From a checkpoint of a small mixture-of-experts model trained on Wikipedia.
Size: width 384, vocabulary 32768.
Experts: 24 experts in each of 14 layers, 1 pick a token, a softmax router.
Training: a variant of SOAP for the experts, 542M tokens.
Below are experts of layer 6 (counted from 0) of a mixture-of-experts language model. Rows are named router (the router's row for the expert), gate (a neuron's input weights, with its number), up (a neuron's input weights, with its number), down (a neuron's output weights, with its number) and show model dimensions 128-255. Each number is 50 + 12 x the weight over its row's rms, rounded and kept within 0 to 99.
Before each expert's rows: a language model's description of what the expert responds to; "gets" lists some tokens that make up at least twice as much of what it gets as of all text. This comes from a sample of Wikipedia text that the model never trained on. Tokens count by the router's weight.

# expert 7
What it handles: Commas, often fused to the word before, that end a clause or list item before and, which or including, such as "attended," "States,".
gets: ",", "s,", "),", "e,", "a,", "\","
router:44 63 65 40 48 32 26 32 50 49 55 48 73 45 59 68 44 56 52 50 36 53 48 51 56 70 30 46 71 62 46 52 74 61 44 28 48 42 54 57 64 28 64 44 35 59 53 59 39 51 63 28 44 43 50 62 49 59 46 50 66 38 68 27 59 61 49 34 87 39 53 37 51 47 61 47 48 44 44 56 53 64 64 37 33 61 54 49 36 63 45 55 53 56 48 45 40 65 54 48 45 41 41 43 41 59 30 68 58 33 65 37 42 52 55 31 35 67 52 63 64 52 47 36 32 35 59 38
gate4:54 41 48 51 48 63 52 55 30 53 51 50 34 61 34 47 37 45 52 64 40 80 45 40 73 58 53 63 45 84 25 56 38 54 51 40 50 50 55 48 52 58 44 42 58 54 48 40 62 38 88 48 47 57 46 47 41 35 40 58 51 49 38 50 39 49 50 70 37 46 43 21 46 38 47 38 39 60 55 33 48 83 41 50 69 34 55 34 66 60 61 55 62 69 61 42 49 45 42 40 20 37 58 31 35 59 36 48 60 61 57 38 49 47 41 34 50 42 28 34 67 53 69 54 46 48 46 41
up4:55 48 56 46 40 49 29 60 54 58 26 52 61 51 50 55 56 36 40 53 40 60 36 39 66 75 37 34 39 43 62 51 68 71 56 35 61 56 32 39 52 48 45 22 35 63 61 68 46 33 46 21 61 46 46 37 56 35 42 71 51 50 53 57 51 53 69 54 62 46 56 48 34 59 45 52 49 36 50 51 44 66 47 40 66 37 59 74 40 39 49 53 50 41 54 57 50 47 54 60 53 42 36 52 32 66 76 68 58 51 59 58 48 54 49 59 40 63 61 48 44 48 50 61 68 42 66 42
down4:22 53 60 31 40 49 80 78 47 49 36 63 41 70 71 25 54 46 59 44 39 40 61 64 52 23 45 68 28 19 61 48 48 35 55 44 47 44 77 26 46 57 51 49 43 33 50 40 35 68 37 47 38 39 48 44 66 35 61 47 52 54 55 49 77 58 50 66 36 36 55 68 61 59 67 42 47 52 55 74 58 49 64 69 42 60 39 66 37 34 33 51 57 27 24 47 51 45 46 68 57 71 39 45 64 71 39 50 42 38 49 48 46 60 65 49 60 77 72 23 47 52 34 58 52 54 39 40
gate5:37 44 37 41 47 44 45 41 35 63 42 51 34 56 37 65 53 62 42 66 56 44 72 49 42 36 49 42 66 51 55 37 36 58 48 73 54 39 52 53 53 43 65 54 52 27 45 53 32 51 37 55 45 56 67 38 50 40 43 33 47 94 50 75 35 67 61 54 52 60 79 67 25 25 51 64 49 81 39 55 57 38 57 48 47 40 67 42 40 42 45 57 51 32 56 72 56 72 56 61 57 27 57 52 57 58 73 58 65 53 49 65 57 50 70 63 48 37 56 39 38 52 39 60 53 42 47 29
up5:56 48 53 50 66 48 46 90 64 44 61 46 51 57 58 53 51 53 61 33 53 61 52 68 61 43 67 53 59 48 53 45 60 49 27 38 48 51 58 46 62 51 31 45 23 45 41 61 61 32 68 49 54 54 55 37 34 66 37 49 48 50 63 44 51 49 42 61 69 52 59 54 68 37 65 65 43 64 38 70 49 55 37 43 53 53 53 36 41 52 46 38 45 34 58 37 26 61 53 52 72 24 45 41 66 61 50 52 56 26 60 47 56 48 38 40 60 37 69 55 61 55 54 61 48 50 55 45
down5:64 46 57 28 50 24 49 65 53 60 46 35 51 42 42 60 66 57 64 37 77 52 48 56 57 67 56 71 45 55 50 74 56 43 63 43 71 46 49 50 65 53 58 53 52 43 68 49 49 31 30 36 43 30 48 37 63 44 45 49 52 54 71 73 25 48 28 43 52 60 49 48 55 57 63 49 56 42 57 56 70 49 55 83 46 69 48 54 59 59 41 53 50 44 55 47 33 48 49 62 42 59 58 49 31 37 35 46 57 36 37 52 57 57 61 79 49 47 46 58 42 60 58 47 36 55 57 21
gate6:62 42 44 62 46 59 49 70 52 51 35 50 55 73 57 67 49 22 84 38 42 40 46 38 49 78 28 42 58 56 68 50 55 37 49 48 41 45 47 47 33 43 31 43 34 62 81 54 39 49 56 53 62 36 50 53 65 45 41 34 49 49 65 43 60 59 46 39 68 17 59 49 35 43 50 40 22 41 55 53 33 55 37 41 48 35 58 68 53 46 60 58 39 54 42 55 48 56 59 42 42 46 37 45 58 20 48 36 45 48 59 27 52 33 60 31 53 32 50 62 69 50 44 43 61 60 74 76
up6:59 57 50 66 39 33 58 41 42 36 72 60 39 25 49 53 53 56 50 51 83 65 60 59 56 33 59 61 53 44 46 54 52 43 54 45 35 73 54 37 82 56 59 61 36 41 24 40 66 51 58 48 31 50 41 57 58 52 58 46 28 48 50 63 39 31 49 42 59 62 65 65 39 53 39 56 57 46 57 73 49 36 29 67 48 40 67 52 67 59 36 49 57 44 64 53 47 39 37 52 72 35 92 48 45 59 56 46 58 39 37 80 28 53 51 89 30 25 44 57 64 61 63 52 61 56 32 48
down6:58 38 27 53 27 43 57 69 42 40 51 40 50 42 33 62 67 65 65 38 40 44 45 68 57 46 40 45 47 40 68 58 29 51 68 56 57 54 41 48 58 58 39 57 63 62 63 59 52 45 59 44 26 53 33 62 58 55 63 56 39 42 66 41 23 59 44 71 54 50 52 55 39 42 66 31 55 30 58 29 44 44 70 36 76 52 45 53 58 36 56 50 64 63 53 44 52 58 46 54 41 59 61 24 54 49 37 44 44 47 56 32 33 55 48 61 59 40 50 32 48 46 43 43 58 54 72 70
gate7:42 51 47 61 59 41 36 47 52 30 63 64 49 39 45 52 46 56 46 50 42 39 42 58 47 71 45 46 56 28 67 61 57 49 72 31 58 47 64 46 71 49 54 63 51 41 39 42 56 47 59 46 52 63 46 45 36 30 66 43 67 43 57 42 52 53 47 30 79 64 46 53 74 45 52 53 25 51 34 50 59 31 13 34 25 74 39 64 43 58 54 64 62 45 40 60 55 58 51 60 55 62 37 65 37 33 60 48 41 44 49 30 72 44 44 43 42 75 52 32 64 77 59 53 56 53 19 28
up7:41 71 64 52 59 53 67 30 56 62 49 56 47 36 43 44 46 57 44 78 73 32 45 36 47 46 49 47 50 44 43 57 21 42 34 46 43 61 60 49 61 59 43 48 52 49 58 84 77 45 55 55 38 62 77 60 68 62 36 31 30 49 52 46 31 39 35 49 53 42 40 30 32 56 47 53 31 51 47 40 46 73 35 57 62 55 60 56 59 51 42 36 70 62 26 38 66 46 43 39 43 46 52 56 55 68 49 55 49 60 42 74 53 71 38 64 59 36 43 46 55 35 60 44 67 53 53 57
down7:63 48 46 52 43 60 60 33 60 23 47 58 72 53 55 56 32 64 55 32 59 73 35 48 55 54 57 33 48 42 34 53 49 44 63 50 54 41 58 50 72 55 46 46 31 51 41 30 47 23 60 31 39 59 64 69 39 41 50 72 46 51 58 47 48 63 39 76 38 49 56 51 50 43 29 74 38 56 67 72 59 44 67 51 58 47 49 52 47 54 37 38 58 45 47 49 42 41 72 76 57 56 44 59 49 34 29 61 58 45 21 38 41 69 54 48 62 48 34 43 33 58 35 52 36 42 43 36
gate8:65 32 42 18 41 48 53 42 51 52 43 50 50 59 48 62 54 73 47 38 27 63 74 48 42 76 65 46 44 63 67 38 51 42 37 76 58 63 39 58 53 38 46 39 42 41 42 33 39 44 54 57 30 40 72 43 74 43 67 60 80 62 43 35 51 48 51 67 36 35 68 45 47 44 50 32 43 59 19 42 57 84 50 57 35 55 41 22 73 73 56 66 35 71 80 28 40 59 71 56 59 52 52 50 61 44 46 53 49 59 30 44 51 52 39 58 52 70 57 51 29 42 47 42 58 34 41 28
up8:60 42 46 74 46 34 48 30 55 76 52 35 66 49 49 59 54 43 72 37 55 51 38 56 51 53 50 64 51 45 61 57 47 61 51 47 58 47 67 48 60 51 37 31 72 51 70 58 59 62 67 50 60 57 48 60 30 41 12 83 49 34 41 49 40 37 57 73 73 51 49 43 58 51 63 48 68 57 48 60 53 36 53 41 36 53 42 46 47 47 53 58 55 40 62 58 53 59 78 37 57 38 47 47 49 75 52 66 52 47 78 58 49 70 60 59 53 55 60 67 59 52 43 64 33 61 56 60
down8:57 15 66 31 61 41 32 39 66 58 56 34 44 57 43 52 41 44 36 59 42 45 50 38 53 31 60 43 45 27 36 73 41 45 56 55 42 46 57 46 48 52 43 58 77 53 38 40 41 26 67 63 42 85 46 57 39 67 18 50 47 47 36 50 57 41 52 39 35 62 36 35 41 34 49 36 49 56 36 41 45 39 68 38 61 53 62 59 39 73 61 58 51 57 47 31 51 49 32 62 33 65 32 37 46 46 66 50 36 64 37 77 45 26 52 49 49 68 47 50 62 40 43 52 44 51 53 69

# expert 6
What it handles: Field labels and separators in dense lists and tables, such as Authority:, Species:, pipes, ampersands, plus word endings like -ayed, -ate.
gets: " |", " &", " Authority:", ":", ";", "00"
router:39 59 52 53 30 58 64 50 51 50 56 32 61 42 42 38 46 44 58 58 48 33 57 40 54 30 66 65 43 58 36 47 68 47 60 39 32 79 51 52 45 46 42 34 50 41 57 33 48 50 25 55 53 49 46 45 52 65 54 62 57 37 50 44 70 42 48 49 38 71 51 47 67 26 50 33 41 65 61 54 47 61 69 50 43 37 45 56 59 55 72 54 62 75 36 64 24 55 61 38 66 47 52 42 42 62 40 77 53 44 65 45 56 47 42 51 46 58 58 37 71 53 44 63 36 59 51 72
gate0:63 47 57 35 73 30 59 29 47 66 57 66 35 43 48 42 50 42 42 38 29 37 21 82 65 61 39 51 40 50 53 42 43 46 58 50 33 53 52 35 39 45 62 57 63 81 63 66 62 42 54 36 42 20 44 46 59 50 54 43 42 81 49 52 55 34 30 43 54 35 64 65 55 48 55 53 51 42 74 46 51 46 49 51 37 46 67 84 48 59 57 59 32 58 51 57 61 37 33 66 41 51 35 74 64 49 31 48 43 65 58 52 60 32 47 42 56 47 63 53 51 69 56 38 49 43 57 55
up0:26 41 64 39 45 30 58 63 50 49 57 45 22 69 54 28 45 38 56 67 64 29 69 37 53 61 63 37 55 50 47 63 62 51 49 61 51 50 58 62 69 53 38 45 58 23 63 49 30 69 40 53 48 66 36 57 45 41 45 57 68 31 58 63 50 47 62 34 61 83 59 52 49 48 55 31 57 41 43 50 47 44 29 40 50 41 45 62 28 50 56 59 80 42 29 35 59 56 48 30 42 50 47 66 58 46 22 38 50 25 43 54 48 64 37 56 35 48 69 61 32 44 60 45 54 51 53 37
down0:25 60 71 38 45 70 28 60 48 61 45 46 63 36 38 62 56 44 56 47 44 57 53 40 22 42 43 50 52 35 45 49 67 72 63 24 49 59 60 69 37 44 44 57 67 49 45 42 50 64 58 62 76 62 48 39 62 54 32 45 40 51 70 51 45 70 47 58 41 48 40 51 57 37 51 51 56 70 44 50 46 49 61 59 75 39 48 56 23 59 49 53 59 60 37 34 53 51 54 71 50 53 46 65 63 86 51 53 72 31 43 49 41 36 42 63 58 61 45 40 49 57 64 65 64 49 64 42
gate1:42 31 62 52 68 32 61 51 53 26 73 36 46 66 42 71 53 61 57 64 48 47 61 62 49 47 55 53 34 56 59 52 64 46 31 51 55 40 41 52 60 35 41 60 57 39 48 50 37 40 58 56 59 50 52 45 27 57 41 60 49 37 58 40 46 77 38 63 46 40 60 54 48 28 54 34 51 36 43 73 61 49 75 36 34 35 47 41 61 52 62 65 57 56 66 51 40 53 65 46 56 45 35 59 51 42 29 49 60 50 26 62 45 37 52 40 62 47 46 63 50 59 59 50 45 54 39 47
up1:45 53 44 68 55 58 56 44 43 56 47 26 51 51 58 32 63 57 66 57 54 51 56 36 44 49 44 42 73 42 51 32 43 38 56 52 31 50 54 39 63 35 48 38 47 56 70 69 47 42 50 40 49 54 62 37 44 57 55 64 80 50 36 51 64 36 67 37 27 54 29 51 38 46 42 25 46 33 45 43 42 31 57 36 48 48 37 43 28 49 60 63 62 54 64 56 42 38 62 54 42 64 44 59 53 56 45 56 37 55 33 48 47 40 31 31 42 45 65 68 61 42 39 58 70 54 40 52
down1:44 38 42 78 56 34 62 54 53 51 79 32 39 43 57 66 56 57 76 40 46 50 61 35 55 48 40 41 24 69 31 29 58 58 65 50 45 53 63 21 61 47 52 39 54 28 30 64 49 50 40 43 47 50 58 52 55 49 50 62 77 50 57 41 59 18 57 42 58 82 37 45 55 45 44 43 37 65 54 57 59 38 43 49 32 46 50 62 57 47 44 33 61 58 56 34 43 64 47 33 38 33 57 58 33 57 71 67 40 57 33 51 55 44 72 66 51 33 61 69 64 54 51 40 29 47 50 47
gate2:62 52 64 34 67 38 58 66 46 56 44 30 56 49 49 71 42 55 47 42 58 48 53 41 39 60 52 47 50 44 79 38 62 60 43 68 26 60 36 39 52 54 53 59 51 51 34 58 47 38 59 42 54 37 72 44 49 46 45 41 60 42 55 48 42 41 56 37 57 30 74 43 41 40 49 56 47 48 39 46 62 23 64 68 44 34 44 38 36 52 48 93 37 77 41 53 48 50 37 67 25 49 49 54 60 39 57 45 38 57 51 52 61 25 21 43 48 46 49 46 69 45 58 38 52 41 18 33
up2:52 73 55 53 53 48 33 77 81 42 58 29 58 64 53 51 57 52 46 52 53 63 54 46 43 20 55 53 33 45 23 40 65 37 17 63 58 45 46 33 66 59 59 70 45 60 39 62 43 74 42 56 65 60 53 54 50 38 42 35 59 42 59 38 41 30 48 67 63 43 48 68 39 48 42 48 53 56 56 56 59 43 35 56 64 56 52 64 47 38 46 39 41 49 44 33 45 58 49 39 56 25 35 26 65 61 42 51 42 51 47 67 34 54 45 38 47 27 73 63 44 52 53 71 39 42 47 59
down2:56 44 56 45 31 46 56 50 50 67 70 68 44 57 24 74 38 56 43 55 38 53 44 34 40 41 38 40 41 40 41 56 55 53 37 64 68 35 42 53 40 45 36 57 54 37 43 53 36 39 38 42 51 60 64 53 65 51 57 51 73 71 52 54 47 59 41 39 35 50 42 36 51 49 52 14 69 73 73 44 45 63 59 41 61 56 53 44 29 50 27 79 36 50 54 50 52 60 44 58 33 51 68 50 74 71 44 68 40 43 30 56 54 37 66 30 47 59 41 50 76 44 56 69 43 63 58 59
gate3:58 36 43 37 56 67 59 47 55 64 65 55 39 55 50 47 42 62 40 33 77 57 53 37 68 37 51 79 43 47 46 45 53 56 46 48 52 51 68 62 51 45 52 35 49 67 47 44 62 31 55 44 50 57 36 36 51 56 39 38 62 65 59 56 32 45 49 42 64 39 42 53 50 35 54 74 70 51 37 47 44 58 54 45 79 54 59 60 51 62 49 67 40 43 33 57 44 33 31 38 54 54 44 59 48 57 42 55 64 59 48 58 37 62 56 68 56 57 56 49 66 56 71 46 54 51 30 41
up3:72 52 51 35 46 45 53 51 59 53 43 52 52 66 41 34 44 73 36 42 45 41 41 13 48 41 62 34 41 64 51 39 83 51 50 66 50 34 41 64 40 69 58 55 33 66 50 49 59 56 42 48 41 39 53 40 54 52 41 71 44 46 79 55 60 67 42 77 53 56 57 56 63 51 53 45 46 44 35 66 77 62 61 37 41 50 57 25 35 43 52 65 34 47 57 48 61 47 34 50 79 50 66 51 42 43 58 50 64 34 20 64 50 43 77 35 50 32 52 40 61 53 58 41 42 61 61 54
down3:42 36 19 53 56 67 52 46 45 43 51 39 67 45 56 43 41 41 59 36 66 64 43 63 53 65 27 41 60 64 35 65 35 41 44 59 40 45 42 36 74 46 54 59 56 50 55 66 50 54 52 56 60 63 50 28 52 46 63 50 30 43 57 70 56 52 51 48 48 43 30 41 44 45 49 49 52 41 52 58 71 53 49 62 45 42 54 60 69 41 24 70 59 34 54 40 74 44 54 46 50 44 36 39 60 35 73 67 55 38 76 37 53 30 66 39 53 60 47 49 66 64 52 42 42 53 55 44
gate4:53 52 51 37 49 60 55 54 23 38 59 51 39 70 59 59 41 59 46 54 65 76 41 40 56 31 58 53 43 56 39 56 70 31 42 49 30 53 51 38 65 41 41 67 60 44 31 66 58 38 60 76 47 60 43 69 48 62 40 49 46 56 41 52 54 54 55 62 49 57 38 72 54 51 46 52 46 53 29 46 47 42 55 44 63 38 48 45 52 65 58 39 35 71 36 63 64 41 63 69 53 48 47 76 71 50 41 38 53 51 79 51 27 40 51 51 31 25 36 50 44 41 59 57 59 44 34 62
up4:61 73 59 61 57 64 75 55 51 52 37 65 39 57 61 47 71 46 21 58 53 61 48 67 47 58 59 46 43 56 42 45 38 69 54 52 76 32 42 43 60 46 59 51 75 54 45 75 42 65 44 59 46 60 45 73 60 46 36 51 44 63 29 60 61 70 66 40 56 53 57 36 53 37 61 75 55 54 43 52 55 60 38 77 32 46 60 53 56 33 36 49 30 38 37 49 58 37 44 59 53 54 56 41 60 57 39 39 48 56 54 34 49 51 58 49 57 63 75 31 37 54 59 43 49 51 32 58
down4:45 52 52 45 61 45 33 63 38 44 50 43 66 38 33 46 46 77 59 56 34 31 34 30 51 66 63 43 73 63 46 53 61 25 45 54 39 53 49 37 69 58 38 32 66 52 50 46 75 45 58 42 60 41 56 46 45 54 46 67 26 41 50 38 49 51 68 49 58 35 38 47 54 49 60 51 36 40 39 50 33 67 55 43 33 47 44 41 67 46 38 50 61 43 52 59 49 64 52 39 82 53 51 51 44 42 40 41 52 46 31 64 54 39 60 46 34 43 54 56 58 69 43 36 49 36 59 33

# expert 15
What it handles: Dollar signs, braces, backslashes and closing parentheses in LaTeX formulas, plus some closing quote marks and table pipes.
gets: ")", "\"", ".", " ", " =", "}"
router:28 55 48 49 45 63 32 42 26 31 59 41 67 44 57 40 39 65 64 57 48 60 45 55 44 57 40 52 29 53 23 55 61 57 45 59 52 41 56 44 45 49 51 70 65 42 20 67 64 45 22 43 29 65 37 55 50 61 68 39 60 49 33 51 60 47 46 51 53 61 52 57 50 56 29 58 52 57 56 42 69 37 49 69 27 19 32 44 30 47 45 57 54 70 38 43 39 62 75 32 26 61 43 36 34 64 60 50 79 38 64 68 72 50 66 58 45 46 57 36 50 53 45 64 40 71 46 56
gate0:54 35 61 40 46 45 59 58 61 62 65 41 60 37 51 48 37 55 49 33 57 77 36 33 70 53 45 59 55 44 47 39 43 39 44 25 57 47 32 31 39 49 22 42 44 20 52 69 46 56 39 60 67 52 38 75 45 53 22 37 48 58 36 66 47 15 59 60 61 41 47 53 35 47 43 23 48 61 56 29 59 32 59 48 42 48 61 58 32 31 67 61 24 43 45 47 53 47 44 59 35 61 41 59 58 61 69 36 33 31 35 51 55 64 27 55 53 59 38 41 38 62 44 38 31 49 32 48
up0:63 42 52 71 41 61 50 42 50 40 59 45 30 36 62 40 20 52 50 38 45 38 43 69 65 43 46 49 50 61 42 48 45 62 52 53 47 46 32 71 50 44 32 54 43 54 52 50 54 79 49 59 72 56 54 47 52 54 67 67 43 62 43 51 41 35 49 64 38 56 20 50 31 48 33 55 43 51 51 39 51 15 57 48 60 35 42 46 24 57 54 39 53 47 33 58 35 47 53 25 38 54 43 53 45 46 42 48 63 35 30 63 41 43 78 54 49 34 53 52 59 60 57 63 42 39 35 55
down0:59 45 48 34 55 52 54 56 69 81 49 42 60 61 60 45 33 43 52 58 55 49 50 61 58 78 45 58 37 35 55 57 75 67 44 49 50 58 47 36 34 52 36 30 56 68 38 50 35 37 83 35 61 17 36 47 42 47 75 58 58 35 52 47 51 63 52 24 43 41 61 52 33 42 48 44 57 44 47 54 48 49 60 49 62 48 65 45 56 46 42 51 66 48 48 69 65 65 30 36 50 49 46 43 57 41 64 71 40 41 61 23 42 64 41 45 62 46 68 61 46 53 60 34 38 43 55 60
gate1:37 37 51 61 56 57 34 53 43 63 51 58 40 61 60 44 54 50 41 37 55 62 54 64 47 50 47 70 61 62 37 39 39 36 26 62 50 42 64 72 55 52 54 35 54 49 59 57 29 52 38 35 43 48 48 56 51 35 46 63 89 43 54 45 52 50 50 56 55 49 49 51 71 43 53 56 62 30 54 29 51 69 39 56 40 41 47 38 41 38 55 55 39 56 60 36 49 62 53 50 44 43 38 40 37 52 51 64 56 55 47 62 48 52 44 58 51 35 39 59 40 65 48 66 42 61 44 82
up1:54 45 71 67 53 49 45 61 61 55 37 58 32 48 37 47 29 55 38 43 59 59 80 59 69 44 42 67 51 38 45 50 57 57 65 27 48 53 56 38 49 49 57 51 63 57 52 54 61 41 43 63 49 55 42 61 46 30 55 54 49 38 44 53 46 48 55 51 51 24 50 70 53 56 37 48 30 38 53 63 41 45 53 45 11 23 59 71 43 35 34 27 51 40 50 72 34 37 56 42 56 47 45 55 67 72 61 56 37 46 46 67 55 33 63 56 64 39 30 42 53 54 57 62 61 53 47 58
down1:44 56 62 44 52 49 57 60 58 56 58 48 49 47 47 37 61 52 80 39 54 40 58 55 50 43 49 42 53 48 47 32 54 58 56 92 38 42 43 61 54 59 51 39 57 47 60 33 30 74 31 60 40 52 40 46 32 35 61 65 51 39 66 56 27 45 71 61 55 50 54 49 66 50 48 67 62 44 41 68 55 62 50 49 68 63 44 61 53 44 56 49 30 54 62 65 57 42 57 43 45 50 65 41 48 48 72 34 31 40 39 30 51 51 56 44 58 53 38 45 69 74 53 52 51 39 58 34
gate2:39 62 55 53 71 49 41 53 53 57 50 40 25 59 62 44 54 51 54 50 35 48 52 62 46 39 36 63 54 41 11 27 54 51 54 53 60 55 65 39 63 36 30 38 51 47 63 32 55 50 57 44 47 56 50 47 61 64 49 45 51 57 60 45 30 29 47 60 53 58 54 45 51 39 58 45 49 32 40 52 66 22 32 45 66 37 53 55 42 41 57 62 47 53 60 52 47 43 62 57 46 38 51 74 45 73 56 37 45 57 41 40 55 49 71 28 50 27 48 63 70 51 66 47 57 57 44 49
up2:57 41 51 49 33 53 56 56 81 43 52 62 64 54 50 35 32 70 39 34 78 49 61 60 50 25 33 40 47 46 53 44 68 43 61 36 47 34 53 31 42 37 61 46 51 27 63 54 58 61 53 81 61 53 50 43 45 38 69 48 62 56 34 68 40 65 44 43 79 38 58 31 46 73 40 60 61 52 46 41 47 43 65 46 53 50 44 51 50 40 62 34 44 47 61 53 45 50 25 55 50 51 36 51 70 55 45 71 56 32 45 56 56 47 32 66 29 66 49 44 39 41 44 54 42 39 58 32
down2:62 55 52 56 28 48 50 48 37 51 50 50 46 51 36 40 61 45 44 31 43 43 54 23 61 47 49 34 62 37 50 70 52 57 50 79 39 55 49 41 52 50 54 30 59 47 34 62 52 65 65 66 63 49 36 62 42 33 55 53 63 85 60 44 55 64 25 56 57 40 56 48 41 43 45 32 15 55 61 51 68 65 26 40 34 60 66 45 45 51 22 60 41 67 61 68 17 41 48 64 27 53 58 63 48 50 53 64 70 30 53 40 56 54 29 48 58 53 57 37 52 84 35 45 57 60 46 48
gate3:45 63 52 43 46 64 42 55 24 78 54 55 62 49 56 38 38 36 54 45 50 63 38 53 36 28 29 58 42 35 74 69 40 59 44 62 34 60 47 43 63 37 47 72 69 45 36 75 53 67 54 25 42 45 58 59 42 55 62 48 72 53 35 86 44 57 50 57 56 41 51 63 37 59 32 39 65 53 64 51 47 47 51 50 58 50 26 50 37 44 67 48 42 34 56 48 52 54 61 57 44 58 63 55 39 48 50 66 53 47 46 43 57 60 78 45 32 52 39 73 37 60 48 32 71 82 49 51
up3:52 34 47 48 58 58 74 54 55 55 47 48 39 66 47 65 64 49 57 62 63 53 52 46 45 67 70 49 59 46 50 64 52 61 46 74 56 50 72 61 32 39 18 22 45 39 48 18 61 29 32 48 57 51 58 50 63 16 46 59 43 46 54 56 62 65 57 43 32 75 23 28 58 59 68 54 61 51 49 50 61 52 35 37 46 37 48 41 56 30 46 36 47 52 58 43 45 47 64 67 40 54 49 58 33 49 59 38 52 65 39 42 43 40 50 54 60 32 39 51 60 58 39 44 50 41 54 40
down3:34 51 45 48 35 45 60 51 52 24 38 48 60 49 39 40 46 57 65 46 39 66 52 46 54 51 70 35 48 49 44 56 65 14 44 43 36 39 54 47 56 61 39 56 69 53 31 27 63 54 24 53 54 58 49 46 20 50 40 42 34 47 50 46 61 46 38 55 43 37 45 39 28 59 47 55 53 56 53 84 57 56 45 73 62 48 43 59 39 33 49 51 42 30 59 50 49 20 49 57 62 50 46 56 51 60 33 49 76 41 59 56 43 34 58 79 54 60 60 51 61 39 53 66 42 51 40 38
gate4:62 43 49 54 51 48 52 29 50 57 41 47 39 38 44 41 57 51 31 52 46 50 36 46 51 55 38 48 58 40 53 33 44 56 51 57 57 36 54 57 32 53 60 48 60 47 36 73 35 40 36 53 56 70 64 47 61 53 43 34 51 64 54 56 49 44 57 48 17 34 52 62 56 58 49 65 43 36 44 38 72 28 47 42 49 29 38 58 45 79 64 40 53 29 53 63 57 46 47 49 44 56 48 53 53 69 48 42 51 58 26 64 42 48 55 78 48 47 44 25 64 48 51 66 50 58 33 68
up4:35 49 80 43 46 62 50 68 24 46 34 49 52 53 54 56 63 35 64 60 47 46 29 56 44 51 45 47 65 67 45 60 49 56 52 54 60 43 54 40 68 36 35 43 44 32 50 50 38 59 66 39 72 29 50 41 51 55 44 63 66 56 42 26 43 32 29 56 31 71 43 56 33 55 43 54 40 47 41 58 52 52 51 45 61 58 61 39 52 42 39 51 69 59 33 45 62 47 54 50 48 42 66 66 66 36 65 49 62 59 47 55 60 50 60 45 51 37 51 49 71 42 64 44 71 38 41 44
down4:56 60 51 48 67 56 55 46 45 54 72 46 38 22 50 73 51 50 43 35 47 45 75 55 61 49 52 57 55 65 53 54 34 43 62 61 63 61 40 29 56 44 43 61 51 38 43 51 43 29 50 54 30 39 45 47 48 49 37 45 55 38 49 45 58 32 61 47 46 52 58 63 41 64 59 36 42 58 52 37 52 50 50 28 40 57 62 69 55 60 62 32 46 67 37 57 43 46 62 69 52 63 32 58 57 20 57 36 52 83 64 32 36 42 62 47 58 50 54 81 46 48 45 35 44 41 35 56